From a checkpoint of a small mixture-of-experts model trained on Wikipedia: 32 experts in each of 8 layers.
Below are experts of layer 4 (counted from 0) of a mixture-of-experts language model. Rows are named router (the router's row for the expert), down (a neuron's output weights, with its number) and show model dimensions 128-191. Each number is 500 + 25 x the weight over its row's rms, rounded and kept within 0 to 999. Numbers have three digits each.
Before each expert's rows: "comes before" lists some tokens at least twice as common just after its tokens as in all text. This comes from a sample of Wikipedia text that the model never trained on. Tokens count by the router's weight.

# expert 26
comes before: " to", " of", ".", " and", " in", " the"
router:464498479441483506498465469487489492514521533462493442540485495469502467475517494504479497478505446506508465478506517515505477482489510517526503452476500432502488499544511506494549465537521480
down0:477509500504499516514489511487502541482498497461493493508493497502498517526497512487505490481496503518511520487468503421487480479514523488513501520465511490457521468529500502512526490479489466
down1:487544509506454516468532475497521494464465508494480529461475462527544511486513462508470503529476498495508487456505503501475479501476508519528518506480467482493507488445503477496502487539448491
down2:500510486523543499503558491486490480536546491500505545471463490510464481468538505492512544491503481437497482518466439476497505515491488490551511529468491496496534475502516451518468528497503504
down3:478512503478475476518499516493463494494490499500489498545480518499486470497502501480469502483452476504516525538529486472548502517535446495495468518455484510475512489529552497489500531532495474
down4:481478505515533512533502487503510470550510501531503508498546550482509505495468535532520450481484463497488521541483493494512512531497522479532533485504494517512501529555532518498466481508525483
down5:492449519459464478487484521530510499523487500519485478500500544497538497487488487459489493470483489501467484537513501525504511508457508500495537469525510504571507499504510478521565473509506513
down6:473479516454469467533502510507511500492526532522506500462482505514458446492550488444489453500469481458481510501473490525520492544469478543498462485494503478537503492480517483525467517472497481
down7:491529476473517497470500503476532512499519475498447465492517494508535541518492525469552488538488502441474527511508472514482486469467474489497467463476500486488461474524453501485499509456485533
down8:491525540500516520544482524495512459522520478531534452479480448552502488535458497501524456510495471470496458529510462507480513463485502516520491465482493502500536535487517469461471531548508503
down9:465487501495534455486499506496481459478482501489477495453527510487455502525479525533524477493503562545482496560469485490473514496480456473480519560533536502515457476525462486555477506485496501
down10:506512498486481481520490473498467523474484476494489513498515461516471509491507490498549533485516483511492482538499463448456526486531530501476522464478491500485549514497486507492537476489474474
down11:534484473490535508499478501526458480497494495491499481489501485511546495505442454472486447526501496497522517499465534477469506499493507554488553516511451543498526468462482489528506547527478531
down12:474477541502501466536499477507539483472480481510549466533475487488453511498494506465515523493530526530473529507476522498515541568462477553477496481524474507524517497519472470504499541532479543
down13:496528473495473538513485474489497560507475480530495524505477481489493490479505513477503509536454448510508528470494515503496527481446492496524508515505499504483489517499547483495478539487449515
down14:508514510537500530530505489511491463523531484490545527498502499503474536471491476511491475514488449463480528486546488473491545495502480483522530475553541477498531501521508559487490497488451523
down15:469515512470504495488459533491532520503501475491508523493558449506502543548527491485461504512493495564493492485506510510515518516502528508476483511498497488507478515466483505515521495516491477
down16:520493496475492533496494506509515506495491475487488493505469485479514517520519542475536495479506501505521526513472485526523528514478546517524499521503513465518526511484448512484496508502474524
down17:534522457481506511481468491525495502514499492470494480503449482518486490493506528499492455474512504500470501537500519481532559508487489510515486522490490481536512494500464520548481499508464464
down18:510474504537501526496474479501490492513542508487475473463503501470456483546523478487462505524474498507480488517523499503479550466523454476507476529541519527511521488515490472520462493491526511
down19:506490522492498527477520472516530464525476486526519495506480524542534533508514542531499500533512557481509499518492483504529497508511483505486496536504524471506528519469490503487477519497532517
down20:521471482519472517526495539522525505484498475534490462485508531513527509519525456479522470499470466480497509496548535531547507505511519522453494523563507429510514548483500516460532531497488481
down21:475524481525517468448476523496517507504473489510516473506456502490456487517490505503513522509466539491491523510524511481465494498466512489501515501523508501535487507478501530505466469509482504
down22:492461505514459545480539466519543533512489462531486515495498464472522525496476482477544483472531501474510537495489442496493502518486507490487479494493559502513516492465524489496530510450538468
down23:507503530481500497515544510523537524499498452487489459504495504477530454496504502529499541506483507513511515475503495525500520508499484494468533487492484468457499509473455491520487495474484496
down24:453462536474482506541451523556511447510486500521531517507532472511493494560484514512488483499519469502503487533495490485506515520527509453513542489504492487501529508507458503497446446509451501
down25:532505537466514511503459524536528457529500537500484475515489513517501490487490486464504466533472499530464417508517502511506510531472470500503527512531484517487507506501482508519478484476489514
down26:494489498543476478473498474491479556477501486528447476557524513494468525503496494453539518473530463503480499522473504529498511536513469474472508526523509511488510504509516526489454466518512488
down27:491529523481499533485527496508535496549474467472470503505535473490490531508478467453472484449509551530495479488471499502525478500492480516502485481537554492493477498462487491465513522541481480
down28:502507511506492533474503502496507491514475538516474440474523461487482521537504495453484480532488459504490428526540505510521487512502547508529476514540479528523510526514495504467484518518505507
down29:462518475491513515464524504502511499489465480485497538509484516468478546532520536444544484513515508502485552523504505565445494506518471500510525504539477494527473477487473539496470474507486492
down30:510464476496497498510522464490479499512527484494520534513524544510468513488461490466524495455490481492524516508475504528506505486510492522520549449507475516486488512502534507500488528465483505
down31:454500481518492529470508481521529517459506503512529466537469536512474477485475543538513491551503468532496497491478526495510497477477505483479506520545506529479495485514492502498506512462489555
down32:491527491468512504471572477511451470480504505450504463456469510530534486505498518450489482486483539495497451479512516518488519511474477512488497507517535492513480460431507518523494469500521526
down33:507474485544472522482520531494486479515504495528475472492475554542503489536510472499554453542464502477509504478507505497529516506488531503492469510484467500463559492478503520446465533481520495
down34:462474478499510509536460528549512483514491522514497489528536536508538483520522511481537476457458542482503549519474506499499499532509456510444489470498488548522518499479505497542481534465529498
down35:507509523520465472505553550521467502492482502522478487488521500503533539507517472502488491531484490507532507490461521475512479509527486496543512517438506502546498472528510543506492483521502446
down36:453508541494543498517481543511519480504502484493519470495551506534480518486498485488496499510467537477502517491510511503527515515489521498506513491507523499500535533507511487467476498481505473
down37:472518522448513519489502489512506530505487507494506527498493475506499538469515523511489508514542505516476539499429459486488500476452509499508460505505481533453521477469497512465475544515470526
down38:486498430448480482469511528520482519537509501487472526505520466486529553464537531494481513526519495513523535514513516459489508515497513505565481459489493553578500468498526523497463499487496497
down39:510514453511480491494556479491483492472478486483480491516474556466503502515545528454532475460451483507470503459508566483554446506501496501533487498514523500503509486520491462559479498488472522
down40:512511512531486485495497514486508480484498513518466526472509475506483506491485521472510494492493490541459428455559498504459522510512524471510497541491490501473500521504495504557447536485508498
down41:502495513476509554512529491468485507491523470538455504522511509503509474538514501461486487519466499475452527469509536489516464534539504452519527519517523474467547465475517493515454546546475457
down42:468483476523503500461474512508519483496529485508512525520460492509466483496520492479518460496456484486461469487524559505519499508469466527513501499526514469520487516511501502487500495475493508
down43:517556558535463448516509548530549530509500484499534516515461494482514506499513456509480492537494498499469512478499498527516484532500486516521474500483531536481495484505478531476467517545461479
down44:482502512518529479558506539538511492551476525538493486510518534511522506497485509523473480495513514504488544471488522513538510462507498480572486530547513512504544532505488494461501524527459523
down45:499487474494499477499491498532475513481465538530472526485463477507478495509505509490555531508511470442536558489488461525482483497509453467528521479473505483515544529478493492464470503502428475
down46:537520470509475537480507538518508463530485481502571477570513471537508509504483503464471550523492479487500452519513497487503502486519519517483531471541460484540481487465473529465528531475511553
down47:487532472497583523535533508517523494523477459497470484502459478507521529496478486495481476530491515497503503517560501523523495508513530496537438519491487448532496508515488494494514496503504522
down48:468477529488474533465513580497508490486482490468537517510532530497480499452493526505542500465523474499552496514500523499466523473524489525527453533516502511495521503454484492506506524494508519
down49:488461486506474480490488496493468464484453509526461517459485486463504503447482463452516512466543494502476501477481551509469516502512511480457490498495499528477498492482525518482475527527517510
down50:510515514483513517511522511524507512503506530471505487501496542485506491471577482487539494549516484489489490498483505499485496470481502490459505507542480486568520517555519531538496536530527537
down51:487499506487504544536509511516514468458494502559444512521495489483525500526518541533514475480537481498497520479488545518498507506523493465467529511535505494435519482502527489504524487477505477
down52:429526529533506455497519493493487494522512480561508481497481456498465513519476476500508489488486500488541518498486477532479462535492463481496496502495528518498516520531533501501506490489500526
down53:522518505505521477476487495511513501489501509544497493510517501555542486517550521519495501525511508536520518470482513522532536502544522510514447496530527485544503477474461507507497530499457513
down54:478541459486524489453477502494459507477483546552491491523483528507510507492476530482527466528480492569493531469539504494464518514511519481482506510504496499481521480530485485500512436453503463
down55:497517480493473504499479450495473519491499487472492494469501464521518513468553512462544505502530464505524486509510559503505469436516470504530544498490496512512537486549502521519505490499518494
down56:478514480499480475512484474502503523480492537488502450481471489472447477483518515499510550487485490539506505476442508483540498468520522480483546527470499498486513522452538537524489462507518515
down57:530499462508483500495510501523476506501513460447490491484529484483502466449469513470542500471464480495517493493500503475482462488523506512503474481515497480531502516482514538517506496512502498
down58:507498509532510496504510532478483500500470480513499499527506525486542504504513460469516474495489486478512471557477483463475460515479476507508495503460470499493516507509474525511493526497484492
down59:517498466445485526480498530484492479488512481504554511508499577468550480477493488517510513501486501477537481515492517499478475481527473454542502529521487512504527567506445495517518523480500463
down60:490517479506461457515478556464494492528496510521526506478483513484478504546539506512523521545537478537550455493510507494468499540512473507533489481490481533479510513532472523477524499494494509
down61:507523504490546514444490495502489495492480507532504506454478562479527504537522507551499538491523504473487527486519487493521505505486545552454495515498493514494514486478484555508503518473501528
down62:470536530502487498468480512504529520499491522521504459458498499505526533498532495495543505493538499553533483464519483484504514509506460503482514514538539554465531521515488502528528518485526520
down63:483480465507512516539508511460480502507462470539483531508520525500475448505478531464527471530476496519480461526498451477529447479483479503483464554505508480542488486504483482499467488449518475
down64:511500518470463482475506459512464454529488518530467519459493528513518521492538491510468483505564474513453498526524536509511550533530510503493478547474514493490513503470488487513481508500431467
down65:539510481484484505513531488498479487490492491470492496525507498514528491480512507480452499497475472457510441522554507527479519492536455512453501517560534475496438539503521505495501505496493474
down66:519504513463508488540510502496531491529451497497506538528491492491446476517483489551479504485535529489461518504476499452512453504469540537475505502497504497465484487532526496461535441473488514
down67:518495539425466483519502513501450464518484478446531511488508506479448481469478499481503511532522502509478500528533505460483503450550488515480465438489496485530500510541469468504543505534471515
down68:537544465498523515519526474506454491522525458490488539490496479485469555464502505531534530511519484474483550552493506536518510481514502549571494486471500518474521506484512469502521455511477507
down69:475470477525500484465522552524493455475447500498502462493537514494517516533486449489514529479504444490509517473490518498518544530503488557529486496524510489465513495535503515556508512465530515
down70:514493466472495483501518506509494477490510506461518477464515518509524502497504505501510471502508494514502532488486497485486494497560496491530488501513528541456484518507489530506529491497460450
down71:543516449534540494470476511507506504458517485477526505512495542487486494534519496525467490503504503510486499524522517494489460469473497508507516480516503499532491450493491542528527502514499527
down72:451488513556530510532507480493487542475464484477524524529495507431530552492540475494482506474505499482509469485500486551470478504547474531496518511492501458497465492498486468459507517484467489
down73:503514515479463489472485476545532505478535493472501453503518485525517556533530450526505514491507495548490458500529540498518504472515499489476523499504472495496518526469553476480477500490516505
down74:499526524461493473483509475523502522523516540537533466504522486495531512531516472494498514460519518484486483482489505532513523505546500496525488508514466515464489503475508499463514460523473541
down75:458561569510507538483518521470519523552503512508462483501549474490500551525511494480481487496501497505532503496484531499531535495486455462521496530477493512511505507513508461527536508484509527
down76:514528475488489507467473523541516448527507471492498446522478498478487503524495511517532451460507478542466493531474492470519474498550466482489545536494538503556485479506493564523498475503531476
down77:501490496512483513552462499504479483479501469481514457522540493513498492466525483524508533517465498479517506510551471517519580498493451474483453462542510562467517495544509530489495495555509500
down78:510468497523458461498510502522508507524502500530502503450497531507507441458493529458492522522483516473498468547503514499484496484530507483458457465487517488461500478502484542455519481544514516
down79:501488478496505487501498474518478547494491488468524516492465478499503527491496499534454524516502489459535502483487479531532485537473484511514474506480492505493480511476449438506483513498483509
down80:476506484527499505487497503514489494481508502480506517483496529491485500458493480434507477517499518491501503503473546481478521520513441478515544490509458493535533508492508493515509497488524557
down81:532537471477503507498502511497552529502494509405509486481529468457477536435499490520505481545445507512521531522546500488473504529531487520523499491543521492530529466486545487460510510477510482
down82:538551491460501497508521498503485539505449515488504507521491483490486504529498523491457471508454533545486491488497501502493505500470522512552475502475508493526475495458484499448511501554493521
down83:438551487462493486522473540506518511550490480530499484480456500510466468504528503481527492501514486501498494507557452458522500515459480476500521522518539478502512494498459514498522501500480508
down84:464483485510513524480453501478524442516460493487539501517493524503505489515496515477505500481465544530495467523453509512536483526509506541500523509533499510515514499483521493522495509499556522
down85:477531484468488481518482520523475511484483460494509491471478507482465517505506498476544483489503493486528499525523529520457541552475556540505518528494555458502502543479503486513492496459452540
down86:504519519504480523535519496490521524451507481487500494500550503533520501477507492491521550462544460466503534537513513508534506554527491538511536488477475550539499519493507484489510517509489530
down87:507499498517511494494467501525501517503548511508513499499431549452503476489492482494529482547484505512474487493481492489505490499450505513487532518503514536509500469536484517457526527501456488
down88:505522448498470489498514490533534494514496489501536488526528536482548468482520561488503440466491485473501503485524518476468459522516455496523510507493524501566524550457525522516494500484506512
down89:473489482484517476552509493491519527567504529542515490532501478496527546539480486493485470526529511472519496495487499513502501525493478499464483491589513497523480523468502488536528517496533514
down90:525502527485523477524481503492450492495480526504472508509471493529501494523540499477504475517508491514474489487522517503490555496520496477484483553506540490514501541478485486486484466537459489
down91:516493534511509510545489483534503513468520515479478526488519501481485473514520477521516504486439497514503520480510492489473532537512547543530446473474481495527467505515481502477483532506531500
down92:417503496465471546475494486544474551503487548503503481524495504511497532488512488491478514533486506459526515509502468446485497528552497504535491484493516500497537484490506479504520491491500494
down93:544541481499498497472520539497515494472541494484511523514506499471519461507504513506504464499480542521494502490515473499519482552451538500539518478482488508519510535507487536544478478496463477
down94:510503481430546502479493547482538508491510491465520515506465489477479475483486477476511517509478481515536491523475497467520527486488441467539427490500532485477501510455538486445546504521457504
down95:506547514540512513484523479551492496482499470475457494499488486481462481487513436487492439497445520527470512496464491485533503502524484535510462496501535498466480531493549530485455506521464556
down96:466525507507464502518518452518523483501536519477483528486487477462497485493517466491488460546492490504450459476484520457497512492500495500553474517538559501540441536482509514484545500491523470
down97:472477512537483513497478500512526561501544549491457517556517525507515543437517508533523493510469526500489498480463554497518502523484487516474526471494486483484517499492528528501531513488524505
down98:485508531484508514462506511507493432516496462503519470470471449493503462524498487551482465491500486507493484502499486480469507472514463505503465504535457531529481546541494497505494543443496523
down99:502532515464519502441508518520489460522480487472491468492451524496474486486502549445520538521493505464488489502493486466489543505501431507493519513492576506465504485469486465514496469469508548
down100:507557515494445503485497486535529552509546482528505503492514498484507528477525482504485527521491505524482501516505488566467484521559546512509480453489485548473489484515447486499425516479537511
down101:530513508483487472489517512498498504465447501497508539503525482547512521497511516543502524525522505525481528455500495483492533506490513462484487491503494540519480506484525552450523488483463473
down102:527506502530499483502514515493502459485482522496468533546502470463522505528453538506467448479497516476470511517470517467530544495498493524505526478514532470510502509519505505468491528453531454
down103:499489501456498562466516534517477482510482509516479519444473499489540493483507503493532502454494504507426502487497455478525498508529511508490517478495455484503506509470482473507463486496495502
down104:487503485477500508489538476498484506507452544544463525502426491522471493546537487535490507507476547500479513525478487485486486466484430497496440504517528510497469524472464496504494475512498561
down105:474515507441510527497489528552527500529549494510508509473534516450536480497479477505447502480479534510509520472522495496456574480502501471467461489450479510523494511452476461501522519523486540
down106:506496504473471512527510495515473502490515503503504454502574490510499496473497524528500497486511518480499518503544506501490523458543481504535461506494539500517502520519499520490449518445512491
down107:476556486536508483541497496461529534519445490512489529491511516456508499475489512510484527488491486514506513476478518441484500513490483468504487520501524484479458471478515502506526485480443483
down108:509465472485514506522502491526509512519513520481479485506482504480508533487455531527506497481557512511553507496501451455498516510503469534516454461496532482525487490492530495455526485513535499
down109:496524512517535472494503480487465551483499511502477480494498503506543484468528502554476474496485500482492486560482540500510490485521530511547528455510523497476516477525547479478493479485486498
down110:508487488508496495479509450504494483452494486503511516545539493476493453488483477532481530491505520503479540440527540545500404531490545498524513525444461472518544450498512470501448494505509453
down111:502539518469526505482486496495457522526475509453498463488510468515488530540485450490496482474524498527509453485474524547433473509481477460488528514536484490494492477502463500461520509461503516
down112:469490461500504482465530540497487491508488502530492535534515504477512510487462532488526490544477533491532499531537502481481490519495463507508452483469487467506490537523490507500426498488532468
down113:501540488479485497493500492512521534523520472542491509458440483487503500500452472510570507449510520505518463536512508472511544480559490525465515514525474477529516487483515502475498472517519488
down114:489525489439466536506473506485473499496508490514503460530504499504494498507506536524471480499495518520510499506469482487544533502509474457474548443478499523552496524478477512520549523505539526
down115:539498460510472510468520509513492559526511526496511514537457508516532496517472520457499509512499485465474489484496483558507505536484512554550563441539500487490484532494482493522495474497511467
down116:487471522462495462481488476493477528563517489503492466529491519476510478520575484465491463480475471461524447524476530490456505507515503476493525499511522454489470522482462505505479508477498500
down117:447494494513482493471471525545550504502502493501502489523499558479509529493463484507532430486491504501461473520484536521512493584488502492511511528524504464436492515473519492485478537456467498
down118:505529513484547501485494556522525514477528509553481444492495502501528539486476515499523461516528453464479483498485501490477508466511480496514506511450510507536515533506499486511516466522515545
down119:509505516482499494493533489479503477513519481497495489511528436480478512431514486499485505523506484504505494483479502501494510470500487522488500495500518538500484546488519477507542505460557462
down120:531525462499498475478527516478448519483515522524528559500526481518492472537473499478495519543462517507495501513536512508500500488505523504533469455536513525456499520507502485476497551484491514
down121:475509471465525507517493524506494498530532545525508506495487501494492471505490532489476499501530519472475479503455544484521504507497453477462497513502446493472497493498501472540516506459460522
down122:488562510489484501446533479468485532471510488516458466493494508502514479547467483500576494510505486504453460535495486508455505501524484465533491457549537488514487554543505503555474518500501463
down123:466513515522461512501493492515465473524517522495526472502437527471465574456490502485510472504472578513489506508479478482519472489483504539540521508479513493468451500487539481505528552475461502
down124:483491519512458494489534500530513469472496474533515493481511486484452496491491507503501529514506496529499461552488474483489519495487485533483506524521560510549514511524524530509519496487533477
down125:476500479530494524509518470505484532485498529503462500453527511523495481458518530542476493482506462529516498527511482492483476508553470534485446484458504470467499513466484508471466509479447520
down126:513482522456520525544522560542540492526495505515489475409462497520538501523510512452552454493541513486496501493491492499512535495482462487540476502494465459434450469484535482472506489478495517
down127:500522514519500463511487499497476472473514491534499514511500551493467470540497493454488542536486505541523519527484510547537483523445507526478513522581531491481490520500524481510490493530524528
down128:485479500556523459477489523503523489451489484500516464498456527502449494544499516460511538535504479540473495487552471496486516481516463532509512500534511456517510535512469490492493458486443540
down129:497426501526519479536503492492525511492493456503502489505494503537511515483505437501542532532540513472484479506476498490529553488463474510541499496511564513496495507506498484478463477537469519
down130:516497512504485498535511541491517546519507509499490426471496444496487510488471490519520477477495454436534516518530483498506487470489504517541488449510497471504483513546510464520517522501480479
down131:472496497506499522465493533476479507489490506501478459549510483515463512520508532523462494494480483525567507535474486462489532554511490485482507481491487501459485507500537540483561510504505488
down132:490551482520521520518546522497520493495487501488492527520486476504526482519471467505484511488515523503524513535488513483466468520536529503494494461506507513487486500440485509507486518510474532
down133:480504469544528436506544519529516499502492466508504511490543475502521508490531493512555527530512518489513463475505492536478483533571444526481511521495490496498520471468475484492575484486488533
down134:508503492482486509491515519506495472493488531505469542508532517453475500512538468507490504478479513504481484511546498501502479464487472523488504452512495510468496490492509452529532472486476454
down135:512537512481538513442507529503495518515502490459521472467508469511503532482461469462516528509495472495465475507497516514483451480467507486469500484472482531486474536489534512505458510489459513
down136:551545543524505486496519531503477528499493505477495469504532478501541462508472517472481506509483472502538550509498497483554483442474529499460474501482557499515438477469526539477506499472489494
down137:495543545503514504467490534499506484480517485511480475478525477489500539480515475503502522510506500467487482527527500553470499501517516481502506493501510499573487549509448526485500457541503506
down138:476488532462495497507485481539509464478501501506460523519480468477527528512494507494496459527484540498480471490517543531507530520468510509536472516510515456547510464426495482494463520484457557
down139:514530504474526489507482488511529486478495531458477509523502484524481500452463489538501517533502466462554511535455563506506478512558478455506474475551474536462449483503481484453506531450488504
down140:497511564511488517485516521565553494518517507539522490476510499469515495498531491506471499492523482515496474539479491452512526533514521485504483551496487496458521476455507485535511514522489531
down141:471470481477514514509505514500495488465461482503527504528514524492469461436463501518484491498481482511486518509541450540511475514512487529512491508536471514479533494481437508525543529496471484
down142:519528451528494517493477506537463496478503481468486520456494486516503492476454505551477494528482523526505499516502510473477466461516508490520519474488513514474472502534509518479523510472494562
down143:511449478477513510523487497489509519448513535469490443496506459447495524520488545475506513487533487515460516480496460508486505487503513517476480548490559513495493528481508525514480504517464546
down144:444543480489491489461534509503483509567523514531522484498493486500518507495540470465499514503481490511494525537467538495506503531488445508496522477488482452498530483520550495491508475489464474
down145:524485495553459525545482504516494523479500454509540439519459483464506501502514518436525499485502510519507509494462536507571527507462517474512523458532494527472494464477489496522502507504523494
down146:507501499529534457509538504476491548433437484501555527520457499488499519544486493504536496504497504481465508477449523513525485469538500509506510491521504506466481508472492487480543498498532499
down147:486522507478497464484470500517488540559499496502514476511478533506477518513510472476499500543496479537528497511454545500477549509460464540483528491525481486515486516485487532528508477508465514
down148:533519514564516472537508476449492505477488483486496490497479514512511473535457469449512479459514506495498522490591472446504496480481500489480485492530534526537511472539507512566461505485519497
down149:485517511511479501527495514514539518464529522471500500554491547531509510509472505510514506480478515522531491486532517509508449525481515531466537493494489485537476558440485492513504477501492507
down150:508526481467517479514506467472531519509520495536509501493505482467526503545530512486530467567468459496519500504499551483472549502496488514549527522466496501479490440532461537508496497494443531
down151:529519508531487512484471520473469514484513520472501532520495513492484475473516525469505494496521502519470544511487502493491520522550554472483491534514472540531509495512524519477522511529488494
down152:504475456525462476503491494493501524469496515477512490458486471460501477492535489487501536565456501472469533510494508560538497537465568473450498481485502471526486510496501505496516479505510521
down153:478504505453505524540550491523523473543487517508465468508479473537505479501517477520463496476503518547539476520471483517501504496489502483515487505526513447480522539502524493486476525525507506
down154:490548485470524505489482538489509477471485495507526448481534481503501503510541491521499453455520530480478492481515521540520488462487467524534478515533481493487518538500510532472507504492515509
down155:526514487520525480496496557507463499483493521487527502540501474553466517490502549498543517511551527489499513482527553493510453499538465488476498513492529502495544482463496514484499523522511483
down156:488515505505497484475484479543481494497532507450477515510485542458516489490522513477507536547479505466495514472524502493525516531549515504510505526506540512529506509488470466514501427471508522
down157:565509469530487484485441440520505445510470488500488520483446527517503489494522564512566476476544478540474480509533460469523492519513485466502505501508454476482530498496470466500512501467509490
down158:479527457507455513495538490500503503480543492494487446535509474477505511473505479478504506506496490477498513521509470483521505518465563534485488520526501459477524487507482453457478512487499477
down159:474472479519488496495495469463447553485488499474491462495568499526512484487500526492472478489509474539523484564503482523472527509531500525536488505523526488543489459501490489495515479544522497
down160:495513470456500512503511478543493481465522497520532487457497520443494480484511543471565535504482540497548528482507520505496511513495517542497486494530527459482483458502496517506466533493503450
down161:577541484516503502518535489501486495512515477520512487481494499498492478512518489533485469468459516490477508480481520521510526488488575527541499499459504553475464449558505506536492498550516478
down162:496471493536507465513515497460503533511512483515527502500515504484490471537474495457507488516502464471506518489519466482512494485473485491509493484479524497510556520497465493507493521473499453
down163:522486497512535477531541515485523499492481520486460484467517526450504498514489457459524499499473511459484468477532505491504476492530448490526521520485516440474507488526490471548485499526428446
down164:506491481510487466428489449506492485474523518485496493516452502494512524490492493508501500522468512507497527522520522446450452493527490469463463501562520514506505502499484463542508549462520467
down165:511518489515489508473536533512472525493501508465506500482475534497524510543492518510510510462529516477530512494524536509491509456532518514499515514519494530491489529509520496494510514530506464
down166:500462477494522504503491503489481521478479527492510540542520469503477506503489495517474473490528531496497519524526529529503489543505488526504527494481528521522499443485509498511454530479492483
down167:481533460478513484483488499531508520505486525479498470482499533464507496500509507508525486517503506494509511489494516571464472505510496477530525521483499473502501479488484524487508507479493485
down168:510484541512487513509529487491513497484517507520561481480527516460494511461515466530530489457504506486472460486456509516507514486498502501426485550464530519508480441488519486502551507488494479
down169:486511510500464510496510487545496481483519542502485525486482484543465503484482479441521487489505485498525461475513475489484490538525514517476509527484485468497521522514516530538448530496529473
down170:469491505508515489488471486506505526496504474502536477483483492498472508512487482485484461495520493532504535506479537509528531488542512501506494477499483464515480466507525508544502539531439443
down171:519473487444502473464524481551483459477499536522492476526476476511494541439527507469519467507518483489514505523496502509535504481504517499505494512453464496482520495477487483476515513505514515
down172:435543529489538469500528505538534525522539511469500501518480553499482469509498454471562523532542547501470496490524515488486459493468479512505499480550590490526531502494501536511494499464476488
down173:480550480448544488462462523525525525500515497514489525476472460505488504472535479536498509489510468486514519528527452541476516469563514479503490514489505518515483483491495492524538526533489485
down174:474506471493542472464493477482487508483488563534537486488488518516491499508515522519551482452509515507451496481483459536529502534469512516504533521510457503497502520464493493517496488482562455
down175:534521514526489481485515466510514506498512486520548468478460493523520512523530479461487541506521517541502512503478476533503521497465506456515507449481534559525482513526504542506446505508464480
down176:494486517504501517523527513495521530501537524498509467473494488500452525509496462529528420524505498485508505494483538536477531556502547480520500486531504501451530533476500490521523473505498529
down177:478514486483519488513523476494517476512495507506448489509499502463505513529457518502518495497470506482470493552514464482487527496504505494484508510498529498479492504503467494501485538508464445
down178:521486510519490517499493542519458524488481534524453502478548527495497502493501498487516483524513452496533530509521531467488513519492518502477489502512488530530530484513499448479497472475469494
down179:481530524508498493474510517455477482520539502511498563481519496525508490490496530506472545508516502493514493478477499487525512506535487513466478476493522483484476449526474475530470503509522490
down180:501527483523521540526484529529521559522514487514520528486506470498499505504499504535478465493475461516492482468527474492524508488525489495448504509487480560525550534519535504463450495531494512
down181:522516521524520498513516519513489495520447517481494467466467491500531516485501517504522474511524546512463503494498533546487492496460541507474505521468467507472472523459460495524534513463549531
down182:532518503485513504490488497463476530514435461553483477447415502523520528492531513443466491502506459489540489491484556540491505527495474474501498494465494494525501523469475512478474520523502510
down183:490501485515514502476539520491465497529505528491493484492480495518513506511496484468509484520495523487487511504503525447519503539453476505478486498496558499504491460508459467533515502525524489
down184:488499500504472476529519511510496534508490502520506523483450495507494493510480548470556528516500494524459529500500492492516525483513496460495466520461492518464488548481491500506513526513501456
down185:479524486509547460496487513515526480521527506504488548505510529532464495543491511494471480502479521470494497541518479507482535496516494542518495508530515527490528478503524497473518528476495452
down186:518556501505493503514520539534460510471526515477507476523480491456508480480473519469520487516447524481487512554479493466510500517505501504475509529493462486489524453495479513547521490547481496
down187:476518482510486528541474509489479529514504482550492502490467515480477520479504510526526463525491505466509482517488488502508515524497529492483507488497511529531497540541482473483495521479485490
down188:481484509440482522511470518478468492509499541521497509460513471485565507474520495544490517482491528527540463529491490497487507474454490503503514497470488525494496482473509522519521515454538520
down189:482507479529502509484506501468482507489501485501516527499533541479507551497463487526512465522459526517482530478476504478520504439528506510495497517470508550491487477532494506508503531469523457
down190:479477529510466467485488531490478503492537516496474500510456483499527462564548540470543513502484486517484535523533447493529503514484491481510500474541483456525477516501467474476508506451501452
down191:515479503497503480502527475503495457494463485488515475477516491492536507541505491499470458494530520549508508515484479526505470499469481529531497493520520480520473509443480503509487485481496514
down192:525491539495491521543487476496523490520499502501477495511498502516541485508511482491555464494492473460483537487511492473533503473535520476505492491525490532504535528518469480503489515480495500
down193:517476509565516478481483474512466544510467433509500487478508495481547480481478521464523474453526524476540530481474550487489503534503478504476475464527517471509487496462543512505483514521482483
down194:536527501469478474511495557480488512518525501502523486487468516515526481488516563460537528525487535454467500471474509512536471539498507473454497523490539481488515490537453484511530499500501496
down195:466537510496493519462491486516515550509553540540512506515499526507498461554511490488488478528455457467559526551521553526518524542493489537439527462531519488527490534548519488514522458489522489
down196:515499544524530513521496479504469493491502493556465497514523510514518552501507512537529506498493530508505506469505513517495465524507498533514510482522480507494483446486480499499482554459515526
down197:502489501495501475464473482523496491494489469515446500499487532488489468507497477456471536454499519506536517520478504487465537462525481504485529509486524544514487520536483525488462495501504520
down198:477474496490468502508488550505525471504514496496483493515436526568530512496501528496524449517458500507490515497518510490499518544488525449492543511503499491517551517486478512483517506459484483
down199:437537494489488516433526488523496481446491514477488541483418502483480486506512482495512463521488562506501482531501529509523468493484493509474502469519510501487496514493507546552503503484469521
down200:492478485483488508555484492550474536513539520504490483548468469460519519449515530520526476490490519519437491488488504487480494537462526489500521500515495498467521527448523477548549539492511521
down201:479544533507489490531512466498510485514459484508494487485459524505519505490528464470477494495494510536464504516492485465529515504557446496494501531495504466485492491503488465502508508470538496
down202:465460524515486477547492490467522518560504455482497498460463535484501508481525471487502486494486487553484506521481482451491498502502469514484520503532483493527499475515510491472502524455511514
down203:485518489460531485489476487484461449486484464496525527528423487503514510528508508473483488506511485537474531520496500502467544529500454465507502512509552495515529512518473549478497443500465533
down204:508472488502493488532528544555526467491469489498498499525493494489525535473461520491483482518510494454535474480543510460493515497493478490529510501517531473506484452492525455479484545462506506